config = dict(
    n_layer=8,
    d_model=192,
    n_experts=24,
    experts_per_token=3,
    d_expert=128,
    d_shared_expert=0,
    activation='squared_relu',
    moe_layers=[0, 1, 2, 3, 4, 5, 6, 7],
    router_score='softmax',
    normalize_top_k=True,
    routed_scale=1.73,
    balance_loss=0.0112,
    balance_bias=False,
    init_std_router=0.0332,
    lr_router=0.000835,
    vocab_size=3926,
    norm='rmsnorm',
    norm_eps=1e-05,
    tie_embeddings=False,
    optimizer='soap_variant',
    lr=0.0071,
    beta1=0.95,
    beta2=0.95,
    grad_clip=2.0,
    batch_tokens=[65536, 131072, 262144],
    seq_len=512,
    train_tokens=514100000,
    steps=4086,
    dataset='wikipedia_en',
)
Below are experts of layer 4 (counted from 0) of a mixture-of-experts language model. Rows are named router (the router's row for the expert), up (a neuron's input weights, with its number) and show model dimensions 0-191. Each number is 128 + 24 x the weight over its row's rms, rounded and kept within 0 to 255. Numbers have three digits each.
After each expert's rows: "comes after" lists some tokens at least twice as common just before its tokens as in all text. This comes from a sample of Wikipedia text that the model never trained on. Tokens count by the router's weight.

# expert 1
router:155141130144077122211126112171073136141145115140113124137141171112088156138129093109117145089147134117127152092142100090121115109141156134089138105127124108126084104127163133149118114136140052124097158119143138128109137125141116097123180169089134138153099169080168150118131115125105146157107130134135109132088150110112121152149154117111135151088130083104140146144128109132144088170140111090091142088124117116152132121153123133134125146131086119134134120066098105122121161105147099126118182148138110115140161136160136131132155125117135086102131111141092142098128095121127123123
up3:147180131131126108103096108156140128091128171145127123128147126115158085186146135106127150124136160116128103106110142151109126114130114119114115098132116126083137139115131116124106148104192081190193074132132148119135102146128085104135113125162128158131132151128113111135103145153171148170126100105123160086157148126143090074131127150129175101142128079152137133079161106130100134153104087115160168122113118090123142120142119208132107093129100136145132129099118132133132082137153121133119120147145126133158130104153147129128145108132086096127123156129126133160142137128132128093
up4:121103080130108130146146127174130114135121170112139126107131127108089172092142104130100110154068138138130128121104123132129112158132192076143106141124125107125131096120128122132128122172130113123145120111129145122101159129163106060146133064081127178119124140106113112085143120119127126143114116098103133091093142145140131109117173155074131113151128139147156077147124121142129148123120109142136146121115134158101070146141133092188144106177181106117092108136112102127141136158089106106109098124127151135096137088132121115114128155152125123111166156154139159104127171108145126118
up5:131129149109117162197131133118114195150093140118093130104129108130139128139092145133156128137116131103118128071143168167097165124107120132126125117135126130116086128141116192105135136153100142133112098130104120131169156129101151137123089149149128128147135119101131158084109131106135152142117115150173122121079121122163127150089137095110098129152090114135141116124086168132140122205071123133127151143132172089131119145080150115110129138094132124150133125102114109066108115145112148128115126119150169137144140129135105074089149155137115124134143074130130117143162145112125158165
up6:128152130148122154091105076129087117128125120114138132115105132144123122151117159167073125140118107073127118131142180071113124126128136127127133144151139153112091125165127119085115143095112147116124123154129136144102115091166125128130138122145123118103119157132140083125185157153121121083133116104138097124159134180108122137127153158135129129170120141117129128117164129066139097133160096121142142088102125117114143123099150109130116163078112089134149135190164121125116147145145141159135182150129097110149125083129103135095047129125122135150078120129122132075126114132119110165
up7:159101142145097141124118126133134156095118119069136111162107128129092133119116101110113148122131094103139141104087133162122126149101100129141162139117129190086104148095145110170111138132151121100151127146125106114126134141147123130129114136120136162128151116157147078128151141119125075109159133170134156092130147091123121141137120156156193096140126106103085140103110081132154130126156113153190146087071117075115134128124103130131138116170154127133124114119133107156144074153132153080085122132123131126152168121172104120128149136105101110140141095128088124177170135120098132135
up8:099109123109127126130134120128147099146138138127117120139074135090091160126097110136135159131118159129155113116130109148145130118122146134108127129133131117134140115166121121208124129151074139130080109146113104122142107166158117135086114179105145125183121125139130139155152147136122100107128162136129116136090127104184131098150114096107127106138153120088124120166126211087151160158086127161128116129130144146117124132120064107112127145146125092102144133129115174074155106154123113137142118158143136138140137160124174136134080142103138087120114137115126127124171192122128090095
comes after: " of", " the", " in", "'", " United", " to"

# expert 6
router:175107143139157131139136114115111140130121155138156111158191148162101108073138102132131148134134092133114105161121137098157147126123104143162201135124132137081158151132097143108110146161193081166107090102156128128125127131101093107144155127137125108158125123085139120132114141095145137099109155129098117122079136173152144114146150146164157104107165143147142130137113076121119126105158141111141133111157147129128102130093160082172147110138182132144104166094118115118094119123134114130145084157162132153159144141163118113147091155147112123135135153117131119128133130093093134109
up4:176128129140125150123176128130129129140120207082191101145134100114098083086124093125159162136120151118091130130171144134126126134128127124137188112085130139125128134135131135149128113126175131060183138137116096139150077139101086128091090100133126129104129095129093140119113134122127131099124117125154128126111096118131092103111128116103128136147098134123157116221105106166106162136136130148131150103122123133129125128128182116151140126140131099145124128149175110069155135113134139128158126125117158122089140131151145160129124144110109087142127107144109144118136117119148126166
up5:116143130131119051127137099122169148136121124113108131127126129102083131070089171119125127161089113128072158132126093097131134097142132090107124101120130133132151132150098139129153130101113123124126101118108124116137184133122116103145139142082116124122128192152113125171114135119152163151140141131117139093153110141155144147129148125138104153156126121150080148143161116118124131169121134080139150118171137070107125141118179082136122149106128109107129134110137108137124109072138185135064128131125120126128133151173088128141156109089114132139150131176075155163109127118115126125
up6:187122161177161128128128128130116129101140046125093123138091128118156166131163135174114132119133091114113133134142174141149136147116113127102128161141118128152138162164139136124128161136120139132133108131074134157130129127174074129115135121127142124128106128126125143133178133132122088121086134126135098124141126147140138115129110153112092152133129162135131132106114110145119105140131125147236174114120134127123105113123137122123092191108152120183136124124093159106168137125162130155115111100120108135130132156128072109168074141155135117182116123136124141100155107112132101133
up7:125123127129125120137168090128142086070139118164152173132131122118144114086127144135147129165121140150173118142082133139085122120087124096141105163082072112139147152162085123144141124126111143135110077139148130145128121169134121103128130144123129124135087153128124093109101110087120068151121128147132154111124134145116134133084131129150097130162113079124110127072134101163118133129111122185128121134123128103179115110117117204115127113143102125160127138135126126138113160130094074128098103105204132115095161134119137129089112120129144104140126108134121138126158085127098125120
up8:089119074094129107131128125126133127131153177125089131172170136121109130140131129131115103125136120087125145157136152091129120139199131131160118123080148104189151129115130132102125165109133118120137174056163144134093148125110115151149133116136131126145138130068121125112117117136140122120137083141111111121131124112150115140124131133128106120126108190133155127130122101138128125075117123140106130106160134111114143127120129101135127161124090143102126086103154110129090098142101186139112079111095092119184140125163130127171135133139121036126128114132130106159078129145125137136
up9:109126176091087106148072136131131098137137146156103142150126110130103098133149153135159111136117105132152124155069112137127163096159132136073110138127116126134134156121127116080129143157141086134083132131141152132111135115139129134144133180118112112105133121144088137050135162120102130129149077152111127129191053108143116119090142101126126054124136125154102163109123078148096149124116155123120094109117129103152144107112141132135107113129161131126127098125133132132120125123131132144122102129097156097053147102111124156108141104134112148152128117173154121111119126102139158114
comes after: "0", "1", "2", "8", "9", "7"

# expert 8
router:134138177143118099128198099110156131110112120125131166151126095119100154144099135155145109121129122120132120092178137090169112117165095131119116111115163121137148153166162148119116122171152160169159100122133111178103102106125147123107128130108168156132148093151153150142113130115145140096135122153158117130085176087119156126148140091153128083149183141111149130124114161133121093145108127124115149115135096138141126148166071106122115153092104151120147145103122160128061132137136131165113140154174123158119090121156129142138123139118133138101158109163096090128134111147164151134
up4:166128122144111115129159188107077133127135060132096132138147130104157129143124136133182144137158101161173114152127131131128138059131149129129135124166132135147114113146147150114174115116143125145106191116094165124149173120130116127133139080100143134133117142155150174092133113053139133113110122105125124183094123108131126151119153091117162129146140136156104129105126115120141084130098107160121179127165127101114153151130121118090128092059144110147135135157119120141100111166165101133127125130098104139131129121128174131123128127112127131132118142133130124192113110144131142165
up5:113130115133156126105142126132106123152147071143121116089118157141131130135218123149132167172189119150134153142166127140126150130161124149132136099108168128129158133130120129144099085134086109139158148130094176128140108144153165053130129095140158097126150127129110137136135131135106142122131159126106160144125141130183132113131158142126104129157158105162120089095151126126121134167099140103134117129115131085111124119100127147135160169143128121188114164117176147138159128164135128166131139145109159105129138135132169131048146154096128105128109119126116115152098150153133126125
up6:115134193133136123055107145098166077123132121113114157117126151121124184124153128115095141111109099127137127133148128106103085120128108099143143115154144137124084094126130129146137144115123130151122111127103144137121117105157166144070130128169144174134106154137095143185128128132139126133128164098138081159103131137124120169085110089131131139110139142103094122122165114138105121136162147141101120119150128099109109119150096116112136116123170121069128105115132132076125106140100169101126096122189121166164124111144130131112116168166137114125141157138124111158064134179129144145
up7:098134133127130133109085107062123119145090121087119128040126062132134101126096208125128096123115111111137118147120133075144135116097140131138133152114132104128120121128123115102120138114161125096128129161130128129110139133154108111124159133128111149126130157055160197143177159115159117133127103124139118111115174094132135088133119120151100136109106133167134115093114120129105143115128130089124087118132139117130132166174113125117165130099101127107114098119137104122155127131157130136131131085121124159134144112125135134147134138181123093135118125114150077130133116112064121173
up8:103117128144157119158129102135140126135117149138128115126130157111095167113068196127130135135160120098129135106108121135145105117119137082137116194114112126140127135106138123105110082138114159121124130121117138082130158127109139108148166115172129119168127124129128095080125184132116130165123139114158135119108135128156216134163120157129139124095151132141141114141133105123161109100134061125136112142054130129133133117136140130126077123137100092134159138151116139136132122163128144109135072090136093128098135134120149120098196109125157160127131172126116101123117134163113179134
up9:115103117118129093133115122104163095088134128125136116132166146130127141137094124148150100130138093130159124109104130138114130141174120163155113139145117128138159126181115129155121122112114175122140109160136129120096145128141147117114070097103090130111143119095130162204125112119099132154163141114150109127114113134129139136154156115120114137105129150147137163140128141140156110148091126158124129081114136101134110107252160103105118141157113111137131151122124183172159111154160141115116134091119125145127127175122124166137089119140129154163118127139101092158127085143109128178
comes after: " ", "0", "9", "1", "2", "–"

# expert 5
router:130132111136165152167154128077153127136112104141128165124095103148128103142125109134131154140137148153150130086137083118117162158122159125131146104139092150148122123119162110098116164143130119148129133195124093130142103138138099160112111145123114125139177087113113157075167148135100139113137119106129159127096125126158130091148107147145170135089095163129159138102145132108113131146115138093082157097089124145109120092169144157113152094118102110153087164147090143165121142122121120099137093078109136154100146112119120136133084104148166083133169143143183113114137115151102110134
up4:152194129153124155140173153128155146142166130112130129129159133108135186163148155085115138105089093116186157088150119136117117138090137120123102146123110139142130124137123179142150157152153195186151126101143122129129088151128142101108128117082122125144144147103090078175155132122124145156156163124154146128093115152149106123137103140167125139131160138134111167148111115128140111126146131121119116122137133102129136162139124139110150102128125132105109129132128222135130084098115184126127140132089131124127124125132144168114116166119127106120132131102158156122154111163105161144
up5:145121155089111161119124121103125111130133126122149155120117135110131108108093160143130121163155152232066127071123101129123130145108140140162124141111105141112126071131124101113129099074115133141130104167193152166116111140093124129123126089128139131101107107119095121117120145116108151143150119116133096123148146185153077109127128153109142130127124093149128100144124091122146111085154169131140137111129134055127139122129172058099137120129126107137141146139132119094128153116116091113105114120146122125114121126158115120114136143155076127123165146159167127118167130129129110131
up6:116169143137146132121201124130125124125158097108129145101120080090147128190106164127128135145138149118126168156119121086135117117102159135179149140132127061140126115133146132085107151166107119130132131124112130178120116136117094119103149093126116155100125138135129105083156117110089165150109141132090098093107105127039144109142097169124145090129088135168137151134130121137132145108157069125129112155092121132155122132112122109128131104089113123113163136164093134131138124133117135154114121139124142166134119125128112092128124161118122107064171104131128129117147103120128093106
up7:154110130129124127158131100102097126201125136133148142158092144138126118121088135117125110120113188080101129091134085143128191138102142115141129129125175134101141108127155096098124167104128153107148083160178119128118117133163122126155134134140183132143186122127128147098126136136123156094128120182081109128116118119133131147088134150117123155070147098129099107137101110155128123127132077130132100123105132127161102125123113146128133129121129096171154186095119154129133137146139174120131132155103128129111126117163111096106122150111093147119076125150120117083128131120073112152
up8:124120067106153090149140085140143155148108096138126099133106173093138157129135128122154159127166137147112122166156148112138085122107106146162131099143111181141133136097096199136153129158118077161180146179135121108120126151109149130130131153100128139186120136125107164122124128128108129117131124097127096109131180129115131128148142125160105144112165109140147162140158127108151103124166126123139081191161140106113137140135207128121126162127069149128150150127151143112141152133104134133121134129132140131117122146140154129174114135145099137124127150162182135130114122085115126129
up9:160121163148126091149131126124140112139139154124106168113150140161061088133124123134183140191170126142100123104131126153138123129124099143136126083131115137130172126128077141165118081111127121105124128130182138097089142157145089139112140128131142106138132164139106138121145151122053082167181106192090124144094101135130118130111112131155136141076126129146155137140167156173154115145128138120110134139150133117123130116072128115144143180086134123121128140140129141141128136135136117117150160155127131152129128117151128107153118092136149097162140108139148130134154088084119127166
comes after: "\n", ")", "-", "|", "5", "3"

# expert 12
router:091102120127122144140143118112111134109180132141122100130106138109134095125089103134150147155095092163150120159117139069194167156141123108133090107148115131117148126127130133136125126121124151118203118126152174094124094140134160144141156108125117157138129084138128130088127133128160104123124146137162155122165136148131125112130141059142134157150141171094157133166144129094136110114104113147128124110084156164169121167087102128142138118133147163140124131138136171088129113126157161086124094159130134155107119131157108103141159100144082133081149115100132142133092088153140130162
up3:124145138139101127125126106184153133114134164123135125162121153131101110139181155108143111084084156131079120128142119124112142088133052168131130122151132124155103099122155167120127093102125132103173098133146109111105128136128132138068126121123137129139096166127103152122160159176121126124104141116097137116135128134126117104161109163128128124147128099095132106151126131088154085118088115132170105128130180128128120129150122149169075124131117105109133092129129126150162151038155127126157148080128086150128167135157146126129122127095100127089157127098121113119125104128104099136
up4:123126065106138093123126132159115136123142127144153135142130125131113102127131154177108107121116098136170134151134126127143122129108114123072110117117118101130091111136113128143076137142133136134128114104106154138118119146136134143126074145139145179124149128110084050165061176129114090103142146139106097099123092095091132131142123123129131118147130136188183128139127128130145143067137136135134123135128102125124130098138124133162129124124112102121057161129131142118123147069133145116109139133157115079131121150170120191099110131126146131118061134105128082116143128119118167130
up5:123120121147123143129142128095115116140115128144129196148156150109128132121120134125169134126139119102126128115091157151075125154159135109122120099141085123090130163125066081122173111139141135120109143124112129141111098150061118101147132128142187140142164056140121146192139138126117139143180116118155141129127139083136138127125124128082138092092097131125150121128175130124131132129145118184150136146124156131139108139131182156126125117127095090093101127108096086124156127129141147103114123080139166128124154150094121140113152137136130136115142105155202118136160100125127138099
up6:127158123105090121098156119121086142144119128111104148134191069119119126152104188125118125157130143178077127107130152144138099132127163109123132129102159145110135147139127131122119135084126141146105113188095181126088117121137104126134157130091114132119151160109108131108113124128128131125132096137087124106127144152154107141088122124141092098089105148122103097108132120103089112102101155144156039133124115148160123121157137129129111135081098100131117169118119129129161139134134158150103089080131114116100123193099080123192161133121129133120122121131136122127130139114122133104
up7:101136139117086142156150144124126128127159129141128160152119122127077126133125161113084178143177156139186103151102122133089128126101115128149106130132126127134170149138127147114067141148111135135107109108112129140114146129133181105133059121158107131105153132182180130149152127099101126143136125174139117165101158116131143119128163104122104110119133139120127112132123130091148147158135147086101100134129162122128116206129110159134094128164130074133076101130145138132146138136126133107129163050133121145133131144128176150106133094118100098136138137171124103112130139118125117161
up8:144126065128141130149141150127130125090149215142136128123121115119136147153145085119143157107118141141130107133132109119164115141109123113123119116127138115134089118149140170156131124140136143095129087156129123139105129127149163105137128157093109123128119142102125075140160149169149136106173123131128173085148105076123141143120123129127133084122116146112125169163156179139129108139124133128127188120103174128118152127131121093092101111123133129098160108077134145132140137117136134142162135134174110128145130148135125138125115121190139099103177132125094057108134094145180141068
comes after: " |", "|", ";", ":", " in", "3"

# expert 0
router:116112087124087139166133117147101149107153119112096118105166151087130103134132142146164123092135118105143158106109130155106115102125117142114113130116134135113100108131085119165125115181140107114111132141134179100104120124145120149111142185105087096137095127092124135138106118128127126139108102127088130170105143094121087135154130166134151089127086144121110111125117101129108123135111152124145153148164146113138073130143121129139071177156129096170140136138086100071141114106146129135127145095097084103153193110123151109077152085121141132166136119082109118104126142154101122135
up3:129133107149103122149123086110122116124146115127122157129154148136145128125134124134089187129104114116169122114158144121133139127126182082107119117069107130121105157141143126088087103135153184112101098101145151138109152125117102126158128122126134114132109091127157126072092124102089106098087132125112126116124126122161133128166124122148154124175104131103126125129125125122183129115136126121119108120133131131162145082130171136130123133115132168153187144163134135171200126127127153108081135149102094164141123176100122128126122171121112105133116169126127175075136067159120140118
up4:126167135108127123125169148083125131159123163145126086130133213134147125131121135126068115145094105112141131129148129079101132162119164107097149124140116151197141120159110129114160103129153115143110115157154129120107134129065118222143100157136128133133111178132106132143111146132169087114176139131150120126113127151126112109092135139085126144147126096105132140150116129125176132077116126125128126142069091177127101151134153160140116137149134151128090171103117118130117088128138148132139129123129148120161111115114124139128138077087112127155140143127104144129128130127135121129
up5:137130122128147155159129079125147147114149112130092128073137115122143088120105139103104139115135106147144130128092152121131104081138161089125106129117121124116136118128184110152130142125137053110142131126108100112113131100136107141084179133113130090125118105096136150128143137130095149105138117087142116111115125112127128156128134092130141154104162128103126129109164126135109080095145121127073115135140130128097094089079154098141111134137146186080150126167166176125134140196128109127156134133132110138075135136135139155089156108127124142132097109118124152126150136219139131129
up6:140145108136132133144142091119102134106137101156138102157110127134139079101122131120119117130132142152152100068157091176143130074132133133125144136119137131069119111127106110129133132130139140128132138142109127101140101168112129154125139167139133189129120076113118129134131133117133124127106129080122147115101141191125125123137115082131126127174175160135090131132139122073148128174144087105131160116161078084128149078151115129123147093163085124164124119139105106118146048145128134147131101133138100124110135155086076136142155130092115127115127118123108098118094126087128089125
up7:127125112107129122126154103146153119151133106125121192172121172159127132146114097110077126097160158086094142125198096140144155128126143115117073119119171144128100149141089130103149122152122113109124078106081184103102103129110145145115140128151132139123091136160154157124161157128099117120149090130184099131129105104109134156126131120158136092134115177128086121146132116142161130118123170106174094128127144142104090158076136136158150154089081127134161131137123118128125123166107125108108124133135140126160141099092126129149132098165172134124108132114152150131157129131127117145
up8:129159123139119133163120167129115135111148112120080124123129129070127140118127107120165125122194132132085144085129133129122122124128141112145119130109129131083140097176189119116112126154094160128126091135111125111115123060133148130127130135128105175133134105144166123144089150160125111107088119135127074130127162135120146143156106113111114126128152160147176131152114151086121139127082127108125136114174186156114122128132174129125144134116129119128086087124142112125121110114120101062124118148171069118114114114141099147142127179117157127108072091084142119141109115168126130114
comes after: ",", "'", " is", " of", " in", " and"

# expert 11
router:124115115148145138138115146056160102149113135149124134134133144102117098114157158113142126145189147151123137103101095159113133128150131133181074125148128100120128145131116119154145092068079177136176124158162136111100123115095084105123093112126131115119130119197134154170115125129081103140158104153159130092153109123131126147058129114124128126176103107110126134144121171143114124108141131126132104140155100171099121154146130128079147124127113130085155103132159132124130179150120123163103169097140147156106117130130112139127119125148131123092129099155125108107140156125127129165
up3:113113132131149170154127145129136085156126131164110129099111131128163124128112097141170132130083130150131160116093106128113134127100127151114127112120149115153108121153183125144128113118132150181130135111151128141117128139147142126115082094120122131108142121162092135152179129134124153119132150116099114098164141211107138162129113098101128101163200121178129125139103128125134153067136137125129156171156140126089068154110119108112121145151159126107116099135115110121166150069144118081124099124125178152163155149135118126100122094153105123107133159168109127164120121123120091130
up4:147212127126114110172140133133130108102160125128117103142138145110142128127125131130168104151127125133131119150147144129112130163128132118093136097167125113123099077130130110200134107113128142110134121066079133128137128111128131121136115135089123139156145140124088119159160143111043112131114136123144096123101129121131090154112096157103109089177131151138130122121127135138125153107114116130144095148075109110132147111135132086153110157133161128133119138098124131188151124135130125100141124123152189130134144141137115167122149043168137082091121115127105119153129169106143097127
up5:104139120118107081185130111142103115126143127130150130112141102142104129099124148137131161134116117119114131095107112124157141141095088136175127105119084124075113088120117138125115123147127129120139099123143114132083138156159136110136136181152128154108121075103161122161177124126139109166108061133149140162131102108092111117156128114168125131101103139119152121106118135131131131108123133153112099130120108109135096118137147084093153161132127083104129103127143139091135108157100137140130113130126126131086150129162157133135139084106156119149026143116102128119074073139104085119
up6:174127099105129127163132139114119150160105128140126116121128123093118110106134094159149103137133128137089153128132124103105130109111130124133133176124070148114126113150167160129136098133151152125152128136135077078127169094157124113127123110127120131158131128108133121102135112106123125142117133144128118134130123252104130127122102148113167132118084124167139187118107128130119162155126131122124165140081113117110122120125114133106128179089151148117116095137146084134128140152128145049110125100147158095120141116128124064109150110089127112114124108137127123113143128132156053130
up7:113128083084086120139168154126145166175158161136114129152089167128138101110083119128136138130108150122135104107129161132125133142112078155088086128138109108125129156146123147149131115106128158139137112185184131109114074111125110126122131128094085147123150119132168110148129129150145117128096118124138108132127157113120127128155140116131128059128114114134152117141121094135123115090154096119186128120103128167126122174144158168132115083161163098069110140172086105094123117135146112122150135102095117108122100157135149070108130133135157153124118152146138132166165139135117099132
up8:120130129131128147150111099134071129128142130160128130130126096141157133129138145123130133114173116116163171160122075163156152123145128159114101127109164177154150128178130118131211123127118166178078089123141160163124160172123117115154099149113090102194119127150139173120126131086081116088154091130139115128152126129158126149161154123139126113108088120125107130127140155178161166137128119145125128146109132151129146098128171119126121136123130130129137123112148108131135161171092111119133179121122130138132077104119133158111128110130128116101107170124121095096114130118127122178
comes after: " |", ",", ":", "-", " K", " of"

# expert 17
router:163065140114085120162161106126117122131101143107114144127142128106104117152076163123140122141134099125118108102168155145154089159144135094145090104103172166126122147148144160114145119180161117156126098127091102124123124096105136074104169119161156161116135081158171134115135148137134139145116084154114142152086145134151170107158133161087128138189153109144140109143126154118151117138072141149108133134153124142167123166155097105126149130104128122104133140076129121127137139155171118154109142134136136162160121114158132100115128125126152142076142158155104112121125120137121105139
up4:151106115121105129125123158083123193155127126098152088098193155089136122142118151067146126127115130111160120111117131143117153146127124119181079105130130120139160111112083126151137125083107105172116110126138140132073137125127075128139172129132119100137143104103125131132141112101130115132133123142113157122129112174163128060121130086147145114169129182168071133141112062106089117135124128157077133121120124113128130124126127116137128131156123128141124110141095119115117083146160128122088109136106110123162126124123170110128077120137130115126125140134136079123082121115124156134
up5:121137161121128106128096206119168127132131129147126172159146115106077150104117144081115147136125124123093162126133075100153135142128141141145122146122130112159131188096132124120148128103176122143069133126122142114130145148130129126157117115161126114129195107112150114181139127149140151103141170121159117159097125131107093121121099113121095147122122100139118138123128095203113088132174125122146176127132144128094104157177130128125106146087126160177137117136124141126117104111107153144148128128089102106141162134130137097164162150092139123132113134179129168126152123112138159128
up6:148118137131124125120101145120133125130149105142146139130138153112047128097185138128141125132057123075100128132111126127178120155111088147101107129124106133138126130108127131115120105097134123101119093111145103110125109157139170128173134086130084110121125120125182121096106132168109130122183132116098083143128139136103119137134162128101118090153141140124136072188129099142076119077117153105180104112127122102124129167161148160114093135112135122123128095144125127117145136117119136143117106178111162142131115129109158139124151138130164151167135115102082123107130148148186130102
up7:136127140109126119151123129134044110104051133140070144162116134118103129144129163140142144135129160162110134117089126168138139110121147092163131127137141104133132129131179135101148082054135137122125146177133125130112139139105134144140129071124159129132104124119159133127140100109174119163136153128124114105090128128097119112102166108129094165124130133146134142130140124145138131124105122128205117110182132161130166126098090135074141113135094105116117131084142137125152152153167117131115111134100125169097112155153126160129130126140123105174115110103138154170135124130120147161
up8:180126171072132113118119147130080166155153127101128152121128098153176100127142148113141062123134122135082121128134160072128120126143123135165090182137157097106111125109137104174112151119124159097179150132128130138128123128132132140126152131133129041142148139080139143128130160087136098128052169134179138135106118151132131130138119121117122108128143121129102181151139110144127145133138124134096129145131143116127095131123124155116131125131122190143128166129110143129132144126107132160140107118128126107143150148110112129132083116112125095133064135114146127168123120130128078091
up9:116101091129121150151112124091158068128107133145131097118149174127122142134134123135184128136134103169135128095121113124127162118142138138126151114139129119123128138135170110077087106143152161131110095129103145128079109142108130130121105084134080167120144124132111144129128124063122161060120123143065120124136149087090140134089097125136098088132148126104121120173121117143112193128092137107112115177152107145129079117146119177168122132156123128100141150114078141109135102135133145065132125136126163107128108128127152161130093142151102127107125101109139137134092127130127125160
comes after: " ", "1", "2", "3", "0", "4"

# expert 16
router:157158120114100083170112119144112105121150093153120147122094094150124107114140134136126115157089105133119141100139128135148112126133128139127137121123147136109135156164117149149124168115123113110152127109117093130153125125150184163138108085129082118141129093144091112087166111107147165097154109117084171134098134143103183130167113121149179124138155138140156097066128129127136133136167128122163174156130122103110146086123162128124091143136126144115152145173184123088101153112171167113111117100114140130122155122113148145117165129120178132154135098128103105141139152119080161167
up4:124121085131145130131122172129137131135080110128168123112105183118090131124121135123138096109191151131124128134051085128144145137137097141136095108101109153160131116107140122129130168155127102112187086129124149187132128149155124195158142141090154132127181163127128125096074161167128134128148120129126127099101144083139149119116149112110130201121154114100139153146098114159173127126164108116114127149151116165132085148140113132103138146152122087121119146137146120158153138143094161099145129126155124127125125135172127122134130147138129129144154126129156174142130123140128136159
up5:104128129101108115134101123135115108112129040123104153106126129168148141088161144122124132128135094108130147133096179146130112091077128162088142188090135118158132100158136128160128100152151103152117128168116124142112098134142137137128105214129132127156128138135101130146139129127104117111116114105139113160146120099085129109150097086181112129128145094157062139087128162142145101128152115125134161117133127150130128089137184158109128122137097120102082129130128125134134146120165103126125142130090117125198122157152101118145171132120135107131106128132134131112090143141108133142
up6:145116167135082095174128122134102131128110132099108128133099132128140133133128129119197175133128124163132122129148128116138123119097137114165128106121130099109119189114137144133086122131144113133118078109131122159140135130124139127108129130104080140124141125123205193115155137115110138128126152080115128157106133190151127168128110135156126164130145163127130132102040090118129128130137195118071118135158123127091115109128117095135113123125130127128124129116122123143142123134157124127163153103125090119130083167102128127151105058160137135169091120146125136121149090121118112107
up7:172140164111129119154084118118122100131194145163137132140120147131120056143171120118176130182129127146114119180120129165117132117086164142131156101128089091152116155103151107135139128115118152123120199105116126120118102141144093122100124094129130110134171142124138116137134141170123099125122130144129133114120078115137141129099123133117135126144111135139152129125093126146120141147105161120146107115112059128098152090121117125140177177102166129131096118116135129128135124173118125160156140135138113151128151187119107211120141128116145107137106128107106124145142121064126145135
up8:169116087131146148135106124077106151140148139150129166136103129039144114173173138123168096124156129117102138146138147128123146128163115106121127151117144150124117163126118135124127132139129137120132131148084138109129089123080099181116170103080139102129106135133091118136126123177096150154086141134184125142134087135129124086117132151149125138147123134149123119112157141080160175128120081130124128117137154102140149130144106118198173125129145148123115117138158127126122136114129126134135101095098097129158122084082128137097154130151127104129113096132124135075101135151140128187
up9:130136137131057124112125147093122152166162135142138121126085123128089121138182139082108133129123170182130102116114144151169139095128129119103121129105136128117111166124138123144115140133140135116154140105134142115076080066132122110128103129105143114129118148146157112108139134124123135135068066124152154074149135111117116097122106119196150165113132140169128133119143109127109168100119098156110129125125113062094108135087161123121124103116076100129128118087129121069117117141135135096143138119154129128130144147126110095124137120084130136091155110129096143101142129071116130140
comes after: "\n", ".", " |", "==", ")", " =="

# expert 2
router:113093140100086107094115114162117157120112181121144160105124093170106089150098112136145135116099149090157138121150158088106147158154110133142133139120113181136132122124132121106109126111167163074131131118113167121137125119107105184113097115122147115104109178148089152097142169120113103139121123096120122122110137105150121151131092128145129112125088151108119128163136143127194145113115148123098106114133154124134092140187124102174111107090095129093115126162126096168133134172121111139123161164133111131144155167138146130117144099149167123118132134134130183121142133114105071112
up3:134122161122108117134130142131131134124150168118148139110182126143144163128133124136118120123109127084170136116120124125202130142145129133099082152126139147112123134102166128096123130082163159135124103097106124109128157142105066143131128086128114115137111128119208155149143155155135157152126129135140111133103131133133114118143166124119107119124098131098103154137121128045118081162120141131103145109093085168106120131072147105120051122120133116118157135111081166106090153099117107104112136109144135128159126139165197127133126111129128107126161118131143133115132162127112104145
up4:113122128156130124118183155153136156198127144176111164151127096125130123143116124142128101150124146154117126122147141130118141094125140113119133115136125128174106135122100129144139128133173133114130101123092084162123126130128120138146117137122102167151140128128111134076184127120072172146132148157129127085116088124103099130129131088143141124079127119137177132127147133106127093158135078127113120146116099128058131178123116123192114126082135143128132128151172133130157171126135148051098124113118121109150099162107117096137079089138146112136129118147148107123115111101089122104
up5:093135097110121118134136112125163132125107108128127125081164061125127183123119095109125128115147125105093115158127125111129128127140128128112098135126174131130113136136125132150126124130102141118117112114135128140110120126118134157127162035086125115115129101178112103124132142143112069152124134146116182143102123127146059143098123120123124132116089128120130184113120121139185178128132148116116147126181111125112113137127169126127124132105116150154160120130130081142127110097134156144091143142139155134143132133126137141132123126059126060125184143127072149133133120130139200123
up6:150104125113130094134140146101131094129131121138128105125103119121092086149168133124127130141133152122112158151107110156131130128111097144080140095119191125124138131146097123148087125128103123129134104140110137134094193119129126138131133114121132051093113101108147094150102136148094207119143129130128072146115126113182122120083146085139101136098129115130128127086095126107136177106148150160101163155083112159113128130119126056155141090122152129135133105138105144135088128121117138101091102111122128108133165099133117152130125131177128130123114119156103129123154151112147065128
up7:106119116112105127137128122155137131112141129100124127143149164169150136129127120129106079104120086110108143108176130129141145120097152120155103150163104157106169151131094124119153161092216119137135170126123132121121152124108114134111017140137127104135124158152135171139147090130121088131113122129128163157110092148124136128150140167115124089133131136123144136089134119126139136153137130134128117092180136126130098139133146130148108110117129116111063168111129062117131131141139141116124121130110113092151131132118112149083128141137127125124140125101110100109081124140088083197
up8:112132099127150134086145130120134130152105123092164206132143134138129140126123115137141135107104123133181161180182091122134123129107125155124160125137144131171171150127060154127134126124116132150125115106134132106130118090128140113119127100171164119067142126147164163126119132133120169108134121129130141113124121106135126184135082117118130150122130135142105126128140161126140091125159134155103136165128109139148109107117123083112128110115132124126122120110135126104108136128082129147126180127123162142185165155112156128153171138136153121127237118110119080140124103122098092103
comes after: " |", " =", " (", ";", " /", "\""